config = dict(
    num_hidden_layers=13,
    hidden_size=384,
    n_experts=8,
    experts_per_token=2,
    d_expert=272,
    d_shared_expert=0,
    hidden_act='geglu',
    moe_layers=[2, 3, 4, 5, 6, 7, 8, 9, 10, 11, 12],
    router_score='sigmoid',
    normalize_top_k=True,
    routed_scale=1.41,
    balance_loss=0.00298,
    balance_bias=True,
    init_std_router=0.0377,
    lr_router=0.000388,
    num_attention_heads=6,
    num_key_value_heads=3,
    head_dim=64,
    vocab_size=8192,
    norm='rmsnorm',
    norm_place='pre',
    norm_eps=1e-06,
    positions='rope',
    rope_theta=10000.0,
    rope_fraction=1.0,
    qk_norm=True,
    attn_scale=0.125,
    tie_word_embeddings=True,
    parallel_block=False,
    init='normal',
    init_std_qkv=0.0221,
    init_std_o=0.0,
    init_std_up=0.0221,
    init_std_down=0.0,
    optimizer='adamw',
    learning_rate=0.00092,
    lr_mult_up=0.803,
    beta1=0.95,
    beta2=0.95,
    lr_head=0.00603,
    warmup_steps=358,
    schedule='wsd',
    decay_fraction=0.847,
    decay_shape='linear',
    final_lr_fraction=0.0,
    batch_tokens=32768,
    max_seq_len=1024,
    doc_mask=True,
    train_tokens=313800000,
    max_steps=9577,
    dataset='wikipedia_en',
)
Below are experts of layer 5 (counted from 0) of a mixture-of-experts language model. Rows are named router (the router's row for the expert), gate (a neuron's input weights, with its number), up (a neuron's input weights, with its number), down (a neuron's output weights, with its number) and show model dimensions 0-95. Each number is 128 + 24 x the weight over its row's rms, rounded and kept within 0 to 255. Numbers have three digits each.
After each expert's rows: "raises" lists some tokens whose logits its average output raises strongly, later layers aside; "mostly gets" lists some tokens that are sent to it at least half of the time. This comes from a sample of Wikipedia text that the model never trained on.

# expert 3
router:120125151137111148156113102176160145114132129160149126168098082151113159117124145129126117136151139105109100132130143109144141120138121095172115156126155113116109103083136094156083096143191150127138192121127109134064156173111113131127146119085126121135104092134182125137127154113085161143
gate0:150125145139116145124146144114113085143167143108106158100172155134131118162086162142138101170105088096105111137112134107137115124115145150121100120137134160099121127112118117122154159076172152133152114103174082129152141142101133130104098157130135145147149086141151112123145164100127137115
up0:123123173136101143081147147131152119161156103114131140102136141136083112125116138171173106124148120123111118151101120151120180151130136151122148112060135126106072129122108142129127116139121120133119101138136131131128076170121173126147103136100141112137111136157116083123150155131102129126
down0:103148143143121132116094124132122086133126135088114165146106177070158145148099126098117136120129182108110092142143167114101175117177144120114075141147116181105142109126088112124110120126156101115160099118101139161113103155104163116106098154174138162140104139125126158110147127121148123108
gate1:139151064087118152119106115138152104127135125142126146138100129102139121116132069129153144142152150142092160130114134158132106116112147086090114117102127163136094103126139128138153166143138103109119115139171114140134154091126125134073169127102123176136098151124107145096167140123121138109
up1:148128105085173114121113192090165104137092128096149089128148086152166098109152096138116125137136081113130154145154118129122140147111184116178118100089126155128157113094119130094114104111116140132133103112146175132105095183102130113136078176135144112131142121143134161126109159121138097164
down1:138093184144105136172113140115111134116139124172170106167133120088107145123119103129154134119114155122125078153100129133126185114160089106154153138103115125123125143117134141137145149110151099159112132156082121141123076162115092109197127148121130099072136166142136112174121158132151133103
gate2:069136106137144138102138093140133129149153093144169121150161161128170119136169166126135145112119142135123121123102154135134129159119142143142127125144125188081074133068149105115085107090166121133154164109143137162060112128144098110132143093080124137124122135102122112156137128095099132127
up2:041134131127145163116120113108111157128127101138159101128189182117118119104125146131119112151111111110132134107099150140132144129126110110132127096140120151106108119120149085128124110106146129159129155122132130137124119144127124153113127132170154161146115146120106111108169165149153075113
down2:140125146113106142114124117109139101130124106132149143130105146092129142157136131136138158120093122123124084117163114096113162169140141145096145096140082170123154106129124128177111099126113121109153157136153140133137104162165157143126113164153147114136111139063079131111133132086136162110
gate3:128170176109165148113097146167140107159112138172124143114124124183140093136119166152152091121151149130151122128132131108127112149122117147125102124127112147074113080088168104140154101149140109126142178127140132170120144151113144086175109149118137122107121123105142110104145111123112156149
up3:128156135121125095125043186142084100123114138169141126061095097136104122115124131154142075109125138115135099126157114122136163142166139123099107105126060150123114094144158123157182058171113099140120124115096137141138169118119130065135109171148162086097146149109119151119135124134167090140
down3:139127138152135092139085155121107107109104121111130117109125129126112117138126089152134178096084118123108104158100095132084155108100115118093135165096084142157150157138094109132147109166122114139059108140166158131164151094120142100094157115127139152128158170133156111156153206146130101121
gate4:128147154161068138132084111137137109175122081106172120188177118109115152137112117119098164131103167134149105155103130133168133139145130151166153137187153157109128151088160131119112124122092103156113100122130098100120106137127142121152127107093129062154099127164136092157119133115087120141
up4:100133107088166147117117097098125139108161140140103116143136164133124112127132170106122130114112138100129112106109174081150099072097151103124128070111117121154145105125154121145129093167187097152129118129136149138151149133144137101119114152158109133098128156138142143120127101146188139157
down4:159132141113187112128138145119117146127099124127105161117086158137137119106134153140125153119094162134114147107090149115148120122163119145152136124068087125131122119068115123132126093114132151100079112084128092131122099136109118114130128135133098068148101154120153150112147102123114119176
gate5:117126119111188108156135154139153118135183159156116154130107132128121161120135146176134096113177129120179121103183153162108135133121153118142147142123079093104152120147102137121121145123144080162139130166097113132129154128145152156143104124086159167106094107096141129151066158142115157089
up5:111098147095112125122126138137122120113086153124112114091163148171115125149117124092139119113143122112135143117130102101167185123133133162130132106097139149167141102097123178126080110153149139082149141092190101131129091128137151119121129136104158123073103156142142092087112124089137113121
down5:117120131146139074117129142140150098148143098119130128112148095088147121081122132134108145135149124103111134090197148130137061115126109167163108144205085125111126116139128134150070140110124110138125156086103130132159126116121093078179120134116098118145133158094141130085075128125133119120
gate6:130109123145106113143118128143104102113156139147136078139088136190124105072157146150147172128097133156148094126173134168162110136089137096116109133167085106118123138160125170141126178104143124119158113108121150100106137114118170150148127180110145145163167123083133120155070120119123151146
up6:172076163130114093137120121141119129169101141126105150108111190126122070132152135115097171139123115111128115111112130088115162109123109141152128123111156159164154139096118115147131112128180117135141141107108125192156119146095090129121119128100138159154141129126162111143126147166119133152
down6:143112132131119116127114152175088132143144124129100105133118090136096131134114114132137149139141159173141156117115159127131142111090162159127118105113155106151124103140114143122168111155137081116141156124097154177122142101131089143145154096121091164113121131076134145158166106171132154136
raises: ".", ",", "-", "al", "ed", "t"
mostly gets: " co", " under", " 28", " res", " di", " pro"

# expert 2
router:140110119099129172145117147152177129134125140114125128115111110100111144141116130143122140134081135137124122100109145109135149081113116141161121138162146125151115166125143117111090111106117124122164162134154098104136078079122081107115135155100113109100140122166129127158137115123094159154
gate22:144081128123105118125112114133140101123166124157140125118109114152110126180136136109141163153109112111133173107128130168124134098117109147110136169129123116116138140102111137115144148106104117115145141135141119139101144147087179113160112078121128137115090106139126126139098167113123112113
up22:116122146134132136113122105117139140121136138136110153105104134133142121125129103137178138156096125132145117129155123136074103104111167116115125140130163148103111081145162139120121146147107126137137112139110125144131144114138157133135110122133128146151121149143131139139110139109180148079
down22:144127117132113147094112127114152099134116160166151150106125158138119146138098163113119100168154146101159141110161168194123130114103158115141149120127144090176150134158108120113092103149111136120106122088108147121146141087112135168078124112135133083141114155142166094132146157099154153088
gate23:119159149078154206150200129157118110116176153193163126127168117130134147167146138122064112158139104134153147109118131136133127167115119127186135120086086161146103112153119116091151090157150114120117145134111155133117103165141127150157147146135148112117136103120188163139135149166118121128
up23:127149141106147112150190142139142141094089090133166149109120150145106132134134124077132128104142148173126097124177120135114155106149130101180136112092144130132103110159155166123067103139128176091089127151078138144170115105131097096113113088141127109102122153091119176173126080104114124146
down23:134127152115123108141132127062154086106174124073086157141110084130085127179119142121088113145090145172137140089141139154140113121121116157115142154149090127127121102148108121154101135120125126109095149151115151158117114103157126126107138156143046140148124100150093146136154136095152112123
gate24:116112105137165109134098150129119102106099165140154086114162123141120150103138154133115129165111105119151106143124122127064108126137103117106156142140128136146172117130074154077115106144068132161121147156098151150109112147128149109104119131086151143078149131137106105136085105165098159111
up24:187124094077110160125128217136116153109115089141111107137112101087101089097124139110153141180169142120155121113155135126144123128181126119137122128140113121131141122113137150124120112137136130144140167117076136128111137123128121108158135153141132114134141153097115129143119107113185092121
down24:138087105110115109154133166110127112106132173145138171150166139146122146125141164061164174110093125128119068138114141116117106094090172128103138110163076153129155166176098124110117105133094142119164158149092151135154139149114128131138123124148172115135127133111117165097137179188124096102
gate25:137135110064130128111101131115144141166140184192097201122170124132102121144145116100090111113133131180085119115142089120097114160102141123114116169138106140152158069136166137156109062077154137115103136091144130157138098146136120145131166103128169126122115108164153100097116140127127168096
up25:110175132134123150120138109102145128134126137123133120106086164093122105121142112112128125126144100123179147067128126138118136118117149113146177153136087172120117158079090150147095151130172106100154137164142100136125151115073104132122140130104151091138124153098129089183060155111100099141
down25:148156083124149106165117152131125111127129113105139137109144147123136121106162135111113142104110144122157140108120148138085122137144132152116150112177120146128124113105120180128117103111120123080141160159137107098142133140101147153113141136106118166119108190128138163142088163103134146142
gate26:097107109143100136112135157122119141148134149143114095144122132143155142180157137108148157109168117146095142111114131107162142080145144116136118130112134078126109167150135110153111139160112112164102145105146143132109131174134132115124086135152118122120113120107110154151115101112126141124
up26:158115149127151103097091111112141150114089122116137166133107139144167113112131122192132118110141117104126093124139109169111128141117150139142135132063158123073161082113122128120098109165158155166146131169094127135146130113123106136155134102122148124127148152134140100121145105145139134103
down26:121150166160121135143130083170129137150106115124150141101103123102127131096114155134135137118093124125141176143116097122103101151155150107095118128179151166115130110109099125122111180127090127138120163123129157091112145120141123100152092128127167129129122099118122137127127172139131158103
gate27:122081089181112151107134139135170193101080176165088153070103124139150104123111150125104114158125136142134153099166087132142137089153162113120103126080149115131135141130151109169131156119151155146136120091099089112102135141154141153126097098143126107133098116098132155149122119151146076100
up27:134163152141140138125127128124136095145121121131123089163144188120142129129117153122173136100165172093104127145145115108131101119119128136119130125146151147126129105129154116153142155171154113155141077106142130117101142132144150176108172164126087130144106099170138110132174147128176159149
down27:114096084122114085111146159117138099151099129161127128147100121119137141125166150138137124143129103178158112136167123159119164144136103174121128163123121121117123096095122140089167127115154128136095119126065105129101124119091124114150092128128099112133071078141123148154105124110166134138
gate28:147130134156066119130148106145145139156159135109131119135144127120157092164121099176114140175135157168122133110120130170145146111105104161137149170143147181165136081131130126135097107090113129142137106173118085132082118149162156118175155072119153121135123097158106098131140139145132110173
up28:143104104152118108130125131111122114132154138155075126115169115141122105147101119161145089121122148160127115087144101153122136098104111170132152172157112138155088106115147107147157133096123135132120126183131130136084113127108159091157151124142139122159098134115137119140130116131138136176
down28:101113130122090138101111098077087150161093163139147125101139159085176161118110074123144148139107086100117127095110104132120091118078152126153134087118131157144080132146113103121102123151130097158167129114128114207170137089149115109114129095117138133105154104126130093137112135131099138110
raises: "=", "\n", "\n\n"
mostly gets: " the", " and", " American", "=", " USA", " United"

# expert 6
router:110112136114136147131105111194178127136135108092122123124132100127122138118161113100136150151141155149140127125116112106159151121155120142139116151139137156119105136121111093111147148100138151143107155103170160086092147160101103136115152130112105108145118081129100104136125153160124173148
gate0:169145136091117106143111125133102163179149133114130100132133109075161170123090155121146140133129128086131157111114116123119146115108117119104111119127142142150105143070117051147118137089167084114169120147125111148130143164130161137143134072121157067087107152144107128172129161113130151126
up0:119128095092164171150123135081108136079098113126135126123162103075126148151097148150148107157128146130153130093122126128126151081141150119120127108161128164148144163085115077149146134148136102135124140122156124134138125171110145163161124100172101131094085126131137176130142138102128182127
down0:130109133075118068137143134088108118126146122136134089140171134098105139107138094160134120139113100144154147140149124138180117129154137086135147142120144109098118153108128153156154103153098101100093145160162134141151098150125121102137144119132134140112133136155136124135108101066168137131
gate1:147120151149151139144165145171116143164168150104093110127111105104145115117101149174088133097157131134085150136095128148137105158119088111142101149118145126135131099121110111163142114091130105150127117081144114135120171083136143097178086114129129136074131123121124151091145129118159170144
up1:112134100089133114094094100130141153123161111146114159107118106162124140104157123109156115108139116129107100120187195142126143142132155124130092112153121092114140131128122110165154120153142152115136140142112159140102159128136113162129139127138158106132165133188145133115129091135112137109
down1:119134126117160098123125123156097118132154144113099112124116155161136169080141146136127155154095176140139156109120127108136104108115092135141141131127097155087126154176166132118118102104148118151184169076141120136093149199146141071108159160136113140100124143121107137132163154152123160088
gate2:125096141105139153094150124152165135125145097183092148179137132154104131157123070113153122137124160145120109101134139173125131096114118110134116130129135151165083144106126112102140157115128106128133127148133134161116142116181148133106131131128147115117107101113172067102120177176110124124
up2:066092139147145081140135085071098107115141154142143094160169147128127120158111144160133151105160135138084139141087131145099128137158123129147126149139175111090116130147148153137135139106124151101139110110121123128119157170089164141118132145144135125092164143147119134150110111128178108216
down2:116092160158146139132120117139114114133144128153083099123155108145080127143163116094068148114114149130168126120161063167150136122131116173151107125192139128114145121112103126122126140089139120127178122187164145155148139122061144143139131088115132053113104159154154143112108163101151172155
gate3:157089130152126174134104183097100117136168155186101158120114150124097067136138156122119120071146129099111133119124128145145170103116116097115099113110135139156120156128133122126136117154143120141131117140090143147098083108155129129100089148130145121127117141152168077108126114192107097128
up3:140137123153124146145160163138145124110097169157081142116164148124109157163157183067156073136157166137135100124166126095098159111129152151121097103144121111096124120059112098159129195125169137158128145169152143144153155136119082123127124163087153110130147121152138098134166150108126118106
down3:095127159129084142119125096135126115139099160152137127128127116113137110118090161134102104132085101166183105118176134139080146112135099141139110083171156136140120137140111107156089137132137191123111099187128096140135109125134086079128117135119142131132138105126149132140113116142113114149
gate4:105123141154068099160126112173098140159093101135145118126098104119140129180105092119121108196112128106127088099124083083112143093144128154104080154075169145137153149104144116123107135112138126083142123134183138132138114131130138103120169125090098087140127090120114138110122176112105144136
up4:143184129176161108142109136094138161152143136114109108129100125139141099152106101096170120091148148141109134153083093140141130144110151148149086120120133121129146149149149085128128137125115119083162102137152106115158142114136117104139123166145100083150153112154114105072143125142114122146
down4:145107125135111086154096153136130115141115129093143108103116113092041129154140104133144160124115173150124090122147152121146126106141122112131144146159108106153149131111182150125116114122110127143128107115118116162090117158160108154104163115135120118122134157163130140138164123107148079116
gate5:174170100157156165119141108155113117119140186150189118121148082113108096136116152112165133159083075115146130117102133144163137125121110079128147186126128124098130126129145154117111189143114129113118119122116112151133144107129098129141106114129111128127113116119135156145141092168160190121
up5:124079157139132114147089087140124105121139121142108109140125129182109098115151150124117128108104131136148161176173098157100150157119110079082117164109118121142204156102106075139136123119162132125116142117132135131094119124114132097116122086112131109127124130113104132065138088117117133128
down5:136151146124118084152126137165124190146117101093119117161107118121134117141123130112126157134133131136103127157122129135106170102164128114139074171111112149092109162097125147132159141150144089161074102146111078127135133155123110102121147138114141104096142140155090111142160099178173156161
gate6:134110107151116104139159144138157141144126097117100077084135127089141074178131119144148168134128140073083152135111121100165163113107108124122101135139162173115100155105130125115100133102163124154161117130129119131124156117084131095100150101142155086132115106082080140194122164134156110120
up6:109126091133162104147128133174094149081086127115085131106166132165087078130116159158121157113138140131117131113144131129109206082134128130119118119129120081109141131094113078134124074161102137143104146151120137110162147128069116069103096116158151135087088139141107126141147138118129111111
down6:136101111124133086177116090123151102096135104111100148111130126158134127136129093164134125105105119171154127120107138096117121090152122107141120122149123127162149097140151136118156095098091134125137138168114148126145175102114092156123156119122093141148120160122134156137149121125123107116
raises: "t", "ve", "g", "ble", "b", ","
mostly gets: " He", "ra", "ma", " I", " V", " de"

# expert 0
router:126127135108130123135129152176137132133185147151113151169122123154147085142140161108093159140112141138109126119096155110148142140146120141106120130157118143116124169091171097080110142109138164176140123144142130157121123142095174121134103142099085109137086117110104119131111129147134108164
gate22:169123165122134129144107146124146139139146112127107099159099127147167101113137127140156148132107097127122157129095173127143110103099128137077077140139109126109117152092176146148105114134091094140089128124152106170130109116161148111153092101133139104083088129087140136139113159102109126157
up22:059144117105145159140082090127120169128116146151145124119139117136111112122135167159169133109130114134164106118161140132120123121113148141129106140110073114132071108112125070152125153139158127144135168110131102180181169167136155111105135094144117141151113131084116145123146171144142130115
down22:070160130132132183093123149135146135145083101115132149151173113125111136147120138093133165116144095130107121118108117138123129132139147129095134156089113187112107111164129150100118099135111147159133145142123109117105129132118145108112115168141106144089117111137131112158124092139112131113
gate23:114134105174107181133148128130122100127163144091126111075126093119130113159127088076128180127126123131131077119142172173138127110109110112113150121132098088125088106141112136122109143124133128105142134095111085113116161125114126139139113130083153163154129102123109111158109154121150156132
up23:149113077138125137155158147115109108100134162090123110094148106098152129100162145122125130122150129108087137171154097114113144207086148154105148103115123121146118125128158162159138133085112104140147122125140086122117127102176097155077107127160137133121098118197111074130125114084107123107
down23:146121112140141123156168128121139122122143142163150131129156117180145118092118115163107138132094123150116131102118152121128118103088156125115100158135126118134133134127153090110136167153117131155106107126134143114159109138101149163142129126134157121125142127157162090131142098122134091127
gate24:132097133108107113158105156136122158180123152134139151143095103141164094157138099109104148126127135128108131104099160181130106091112159114147126156121116143140149114152164100137096123142118096138159140141126038108170110118110121147109137062124180136116120114102128101173132103184115132168
up24:118117096178120218089143054112128166063172110122114182102157119119124158133088112140124153130072127126172152152114133122130138120122150117153155136145144141106138146115121120109109161115097122119098099134105115185135112132159129127102110155147138110100159143131129139134105120168122137130
down24:146108098159118136111148197145088147166140081119093134120120152150117129094097121094105146120127113098128146159092129168169138126135138143134151101089148139147119152117151179126114128149089141155121114104149116112164122112127110134175151138150160115133092090091100122080185104124103176100
gate25:137119118151178138115122134162129151184092099150186161129131129136127113150141135114174117062082120117144079128109160125100103125087129146135140133120149176145124151127089115103073086112151111124150152135130133167162127114103151161112114099074141076097109111085111144134110114182110117118
up25:119147127110134115116172099106110177131111112146109143127109138150108135142187146114107148117133120115129127097072118137132136116135140159119120128118178110177107175149123131140114120097124127154130114152143105164125101138149137176118114119069153076143131109127163136145125122143169113131
down25:154102123143159102138152139120146185135126160127079122114122121090119130092126116107167133122146142123129096138135131121166118126154159107127148151122166120129121127097110139151124115124125091086131113089128151112183153119102108083109108089135140105118144146167138127121125082118135121147
gate26:142087118138115158150140099130097145138138148121104120152173098119137128145105104113130092187151089156092159121122146111132151158130189122085080133126162105170110150085117112137165152109109153120147124140154147127099182123107118127125101135114120115112119125096097111107148143124112128102
up26:129131154113129126108177093128127120147148116146151142111162148145129106086132140129105122138132119134147164170113127124130125142157121123123166156113122112117116128114122136116111157099106104125134126113143118125124132154133154140154162138125113107154140103162108123151131118169167132127
down26:164114129112109116115165142074141130119115128099094134143099117126123149124109120121115144123120170091108160116126108129158105131123170129147121163135094112121109148159100141123099109128148084169165138127126127139104120115149096116098200122115132113145146064133097144154093134170119099124
gate27:090159154068107162118123140149107123123157138127175107116124130046171162113101105150128121135160143110126143134117140153157083131131108137126166121122105143131125113153103135073112132201131093124143128154103092085107113105109117125136134116114122173094118123129160126149144138132083115114
up27:137147122147156115117140099131119122168106146075090111111170156080141131126080150123125080119119105166120144109148129159164119129075108147069101140122106107142091142143174160141125139120150117090171127090112153157163179107114139148086141151173186112124145130155120122149118171143122138115
down27:109172109112168170114130135109118119162131129143163112154132172085112130090121139172136113140115125128106132133145129150167107126119113112140120123123124113145141115148189085135090132127149122120157164147145114107169127134117133092153129124155119169149115122173104140163173108095139152182
gate28:117115159125085138131131105147143125188156150155115084169133199128116153155072114133137134126116154190138152087119115170188100094130102137147132117142122126165146151101133110085126128129132081099132148124079112124161127134118138109128157114126128125099118113080159144104138122162113108112
up28:147142139113125118102095110152088087112127102114119163147137153135120137134132152093079113081167148107145131130134109121105150142183138118139121152105134125116106132111133056140135091123161147115080155110167142146143079143164128142125114093094176103121111107122119092112148127185116142128
down28:122115122127107136150126086162101095130155100144136130124171118124113164154134116122116125135145151128161135141162098141115138116142107106096116161139137172161128125160152060081147126098121118151145109090124109108129142159140056125111097132081113127113124098114128105152136161195121186122
raises: "-", ",", " and", ".", " in", " |"
mostly gets: "  ", "R", " The", " In", " It", " St"

# expert 4
router:085130138114134127121126153108160148141130114116115100148113146145161151100126163166149125099143118115132149136110142104151124136129131119185113141133146133108110123147166117125129106146158111115190154116100109166083136181113100124133144116135123105167129052153140122122149149109077182142
gate0:104137151113140094124144136136137115154115105132136109105136124123182118148106115141164087124100127145132151131141130131166131135132130101147127151136156126095122108107138119130180112141116152148114083113117120084145121138139117135155105120149155116092156084130129109118166108180122119132
up0:118172135115144117119110129119134106108119141160105146120135145107133128131165147103111151093107145112112160099149079128141119119112113106141123129142150194166090140109156124126125167159159095172140107160125109158114135095107107144140131062120109086141135115114113137127133139119129139097
down0:109152108133103140155122165166138169104172121144144121123169140148072112160114171104101084132105127107113128145161117064100140163141093153132106133158130145135147167130172088125147120142115134151141142185131119136195129164087124093097147135080117187118117115148132139107124128159146122088
gate1:123116140105111141121125091161120157110069123132153153110128131089169054130146121151116130106129127125110175151102108140113112156135136124116096131126097126117118109130134148128113150136125124115143123096126147114111122116149164153156136199112168088161115142114168119141133130128105068145
up1:157081127086158105102129128127171161120118187121166167139119145183116120108138099115150119165156125127119146156154093120110168097090102171152131120122126144138124137113121112119095138143174164116084137133144130145140123110133133161131104121099145180120119124140080130107116084157153142102
down1:159155134142135122138160131078126166141100137144156156172146108111111126151148135149138127098124133128143117152147104158108173111150108135111118187155095121127087131146173098161165154099174093145144128144179165100126129134149141103080140107111157138123136157084103117147101148146137150140
gate2:137122122087092142176107130139125138128156106141116059123099130121080123117097128144078085113154088129138117103112105108148167128138140163114110134164165107108162141099156129161107092146133101147134138113130141113116157135099151135177176129129124127087116110148115150154138128156120144135
up2:124129155132127109069108127142125139122110150119131155140108101156139129130130124129151137121153174113080113125131123134122119108133107130163144133114130147124130138116130093111117153092166145115127136096145150130112205123169165136095088152112129193136111176135136153182150117124156164157
down2:142121122127112123142124101196117128157172132149121111090184133107108144082124135137157144126166111113107129145122083100133099122181136119138116141146145180097115095125124092087109152156128128165125144105101128119111134145075125133127126119073112132119100116130087090094165111156152095130
gate3:115090157111163150116124134171124120135157175128115105138128111111125129130179126161096131166149147113131137122133110141135138084127151145141137116115149083156167155138126151154142148133133089122088082138114100126093110145084121158147107116092145145107099124148090098095155150134127170126
up3:132148120178163139130119121100109145117125102143114136153136145116115066171136135129102106144102136083102138146139153126107113135145120147149118144147154142122116165114125071113158202124161149121116122121168081148141134105157136087092148131107104147153129137120191139126143120143170128144
down3:150146110148164119109116155125134129101124109120137122119127156141191093117096150119108079152131119129125133112109112080117121130116174164140124127072114100104076146111155114144147140137135112144141112102107135165075152174143134140130157117120173110147114155109111117122113136077098145107
gate4:131119151110149121149153149122126156124101090121130160087157145139128144083111141119085145132124148112135150116113118128156151094125120127134114133137128161181110160094096130139105107113146116102150145148157136127151175108085115110121140155131187108106150115145109115171155142127112113093
up4:161180134126138121090101125134114117164113144145158141134118108101149144133143101162109069135153102135101123118140167141113140099151083145137121176139118141120178096127105107128123115134110142181139120163096102167106144157102101162178131124111122162152113097125155129109119143102102127112
down4:103132148128121110125167186065140141118156135084125125164128101130121109104145121102185125147093156128144166106145120118159149159114135116159092162092086111091115119132121133127129141131131126096082101133139087160128119134138115100125129146157158104130126114124115145108123142121125122146
gate5:134125123088145165158071104114107107136114110128107144133174146119129147172103131147092112100147116124116144076131142122142188117144126150128137110121170108123130115121157116155126105152152149108098182155179141118117101116120156151107108130085127141120142115136133105055135147118106185104
up5:159109145135129119124100116101173106165118132133138083162133136154154069159152093085121152069135115134110141125117115098123122141123135130133154142101185122085128157127132123112137142089134155099108142144181093159112117119119118129121197116082121136103123119166138112136083111102168117155
down5:151118117130118152168111109129128134158122152162116091119155168090147139166128136082098146100131130125145134092140157092156093150130131137149147093133168120145133125102128152159134136109121112124142139121184118116123110139146127113132139147084122121146114094111128107118118167145100158077
gate6:113138091139097118119124124148148087125152117095155102154147143116138126126137179138148112112163092134134111112180122106131160098119157120143085127115162163156116119114149165156158125138162080115101120128128167147110150145079118141129112087117125114085156099115100106166138160106140149162
up6:119133128164138142127125117126117130122122139150159123097165152163126089118142130127138115130071095110168166143135132117114088130132103102092121119104129117122130129145146133066117073106110171132218075097145135140113116122166110118144147140119071115130161144159146109090129129114131125117
down6:125108187133128121119115132137096159167137141151127108149094157105105132123135160146131104196123124126129164112153104085128092116135114112125121116150171176162160104144125154161110093115135172113147106108140178149084102128116140145117173149137091137154140113092153179116147127117110167106
raises: ",", " in", " of", ".", " and", " ("
mostly gets: " time", " season", "ation", " film", " years", "ity"

# expert 7
router:136143099130136112090161080129156107167146136146147120114145143135173179120158113127134108113139153107096147126116160132150098115057095119176160129125153118143120104096108105107077141099158155069189117150165085088132136124125095130120112161080129104133112112101102134122123147106090144141
gate0:105141096136123097090136141113128111136143143129172103117133129142186150136114150105119116131125146135097089150156140124172156106120124084097168112151184158103112145135097141088133119071136129125172127086170120103129148105125117153140113117107124148134118137127090129128113139092109134142
up0:127180093147068137128154166143123132127110100139146156162164103171146133128126123081145118115107131134125145158100124121126121147138100089125121128114103142125123127096162110150138141093113156109126117120141111114147140116139127163077133152095117112121110147109086133136185150143108142132
down0:149131108105168150146101131075108181156135103133155105154133179163132119113127127146133147148152124106105117125132145127150119113085137097134128131115131161118152125105123152093144091153157115150099090155157097129122119131149134109181157142134155125111112142189126143118136132126162130144
gate1:116125123131096118109155148124125055155151140151160092097117139130148099158135158152086148095103157113142163134119144149120124126103140126134148128127132113122093195106100109158052132131138122154155147147101108113114159123118116109136095135117110151102137140130086127159173142141152118114
up1:137106140092150105138135140107098095155135139119129153097146152089123140151151131121146137031140175093137120129118133136117101130115159133140171134134111077123065138097101151157095157128134113151143129148123132153136131116131149134122108120125136131112127151117109152076177157085147140116
down1:127116162120139102147109127044112171113130118163136161165105099109149152110101118135115152120108144142122152139143077131123151119154115107146095159135099131119117104148161168143131129100140143140092095100133155130131122118145162145137086154104099099154133112172143140141091126144126140121
gate2:147132094157137142105126121113123123121168148118152124109118120156144163150155133160121132123144091114146087070128116134138150109136098129135139163143142130189093146123146134153156114146187078135146145181130088159079132110085132116147144162109119073152142158101130123078085094118129164132
up2:092126164125074143145137106118119098121144114165123125154131139100130115122064111118130078114136164166108145113115134159126153178134143077114125083143131155114111119128144156143097155090110149091098166154068151107135155167095192136130126129149119089162123120151160136152150114140136169134
down2:095150082110106131116136102188105144142109126150126130132127119123116101110118138118143157180139107123144093138107097122126106153133104105149143136119113099159119137116163108112183106144115140149097123135136106117126120123121126116161115125071151105111105152184144147098111143140123137147
gate3:160152133123130139144145179117111159151127094149153088159129126168119138153140129144119121068107122147117157129090121129134113136118109146165106134170139120072177171148133107109177149171122148120133151103143138093135117157114137130147182133168142139076144108153068093104110105174144107180
up3:124180120118163127134122091136169161137116143124133155142109106168098110100156167135135109157161121114174109127146101169083120105162156135134118138111108147133129102129144119137113114108118153129057146120129135142133088102105116131101118165112164135139132139060165117127134163156087168119
down3:116094082149106132138133140192165134172134175155131112156166146140104134130137154183162156140125134122120126148142117123098148080174141163139099127147161147134103144145114107143124120106112139128119133122140156172145122137139120124125107144100137109126150149117148120139144120117107119139
gate4:168107141166149112091168146148129151098124091126129180085131150142140114127116137133150155104100086136114155153140135149105099094108130035119116126130145127159103161063095143145140126159145155114154130150130093134154119091089112131126130089140176126095107125144143110108128145095123120139
up4:129134139149156150130172142129124142100080098125093173135089122152119093145155160112132120126104147127071106134145199095130131080131147128126137134117102130110118157131126146118127094113132142160159081109097099111162092112109134118167145128121139164169119121096140131105152094101188139116
down4:129139113142126144151088138084149144110152135149153105136102157153123172133111111158153151144112153127105139122119129141115149150130129079131125115164155099159157112130147154092127102129117137114104124118130123143157106120092151177110099153154170089160118122162121140108117114115115147169
gate5:111164128131165118104175127124141142139143114164126135112121097110099116163127174110115122150130174131097105115170144126110128091129136130116098143203118140134128142095102144084156132161073116150126136120134126121112128148067107145130125141110116137112074103084116112118121123135119107125
up5:144150127129163141122146113136093108149103155137089159130106089079121132111151136145117159115131131115127129121077146128175086084124104129120101103106105153132132156088145124139188163144098128119131131109174142154107106119116113157138110138132104163127165118109118153145148133120122109140
down5:155146103119150128144136194131137149103099118087137146164140116108104121124150110113135131149094089133147115136120096144191112077158117127144148095133103119134105114138111113127087120147148119161138117163148177106120131116144135135130121067158163069117170111086134143144149127108128126118
gate6:177153151097119124155145145153134116138174153175157128096160103125109115131147132160138165132098127113163122125100119154126128106130110084144143136136124121110143085080171119135127125118117099106164138129130090090121141132090189144140129083137105162136147107146139144123108139114135126146
up6:134135143172148115105123173109125153131142129123145110069138084138139121141115146106141122096127146128198094094151130113133137160116139125121136158101140145093089132137131142122137070142153151155160134082112143137125117148155129116105099143140123109125161124158129116150091134143155144119
down6:135151131140112119114138145110093129124148131133153054107141144140085144167136133134185059109124102137114116170121128122123089152157086151083163117142141149119078109111115125080111077132083135145132151135143124103159123098129167131156106152116127132150138112161099156131140114173127163141
raises: " the", " a", ",", " (", " or", " and"
mostly gets: " on", " where", " during", " when", " which", " against"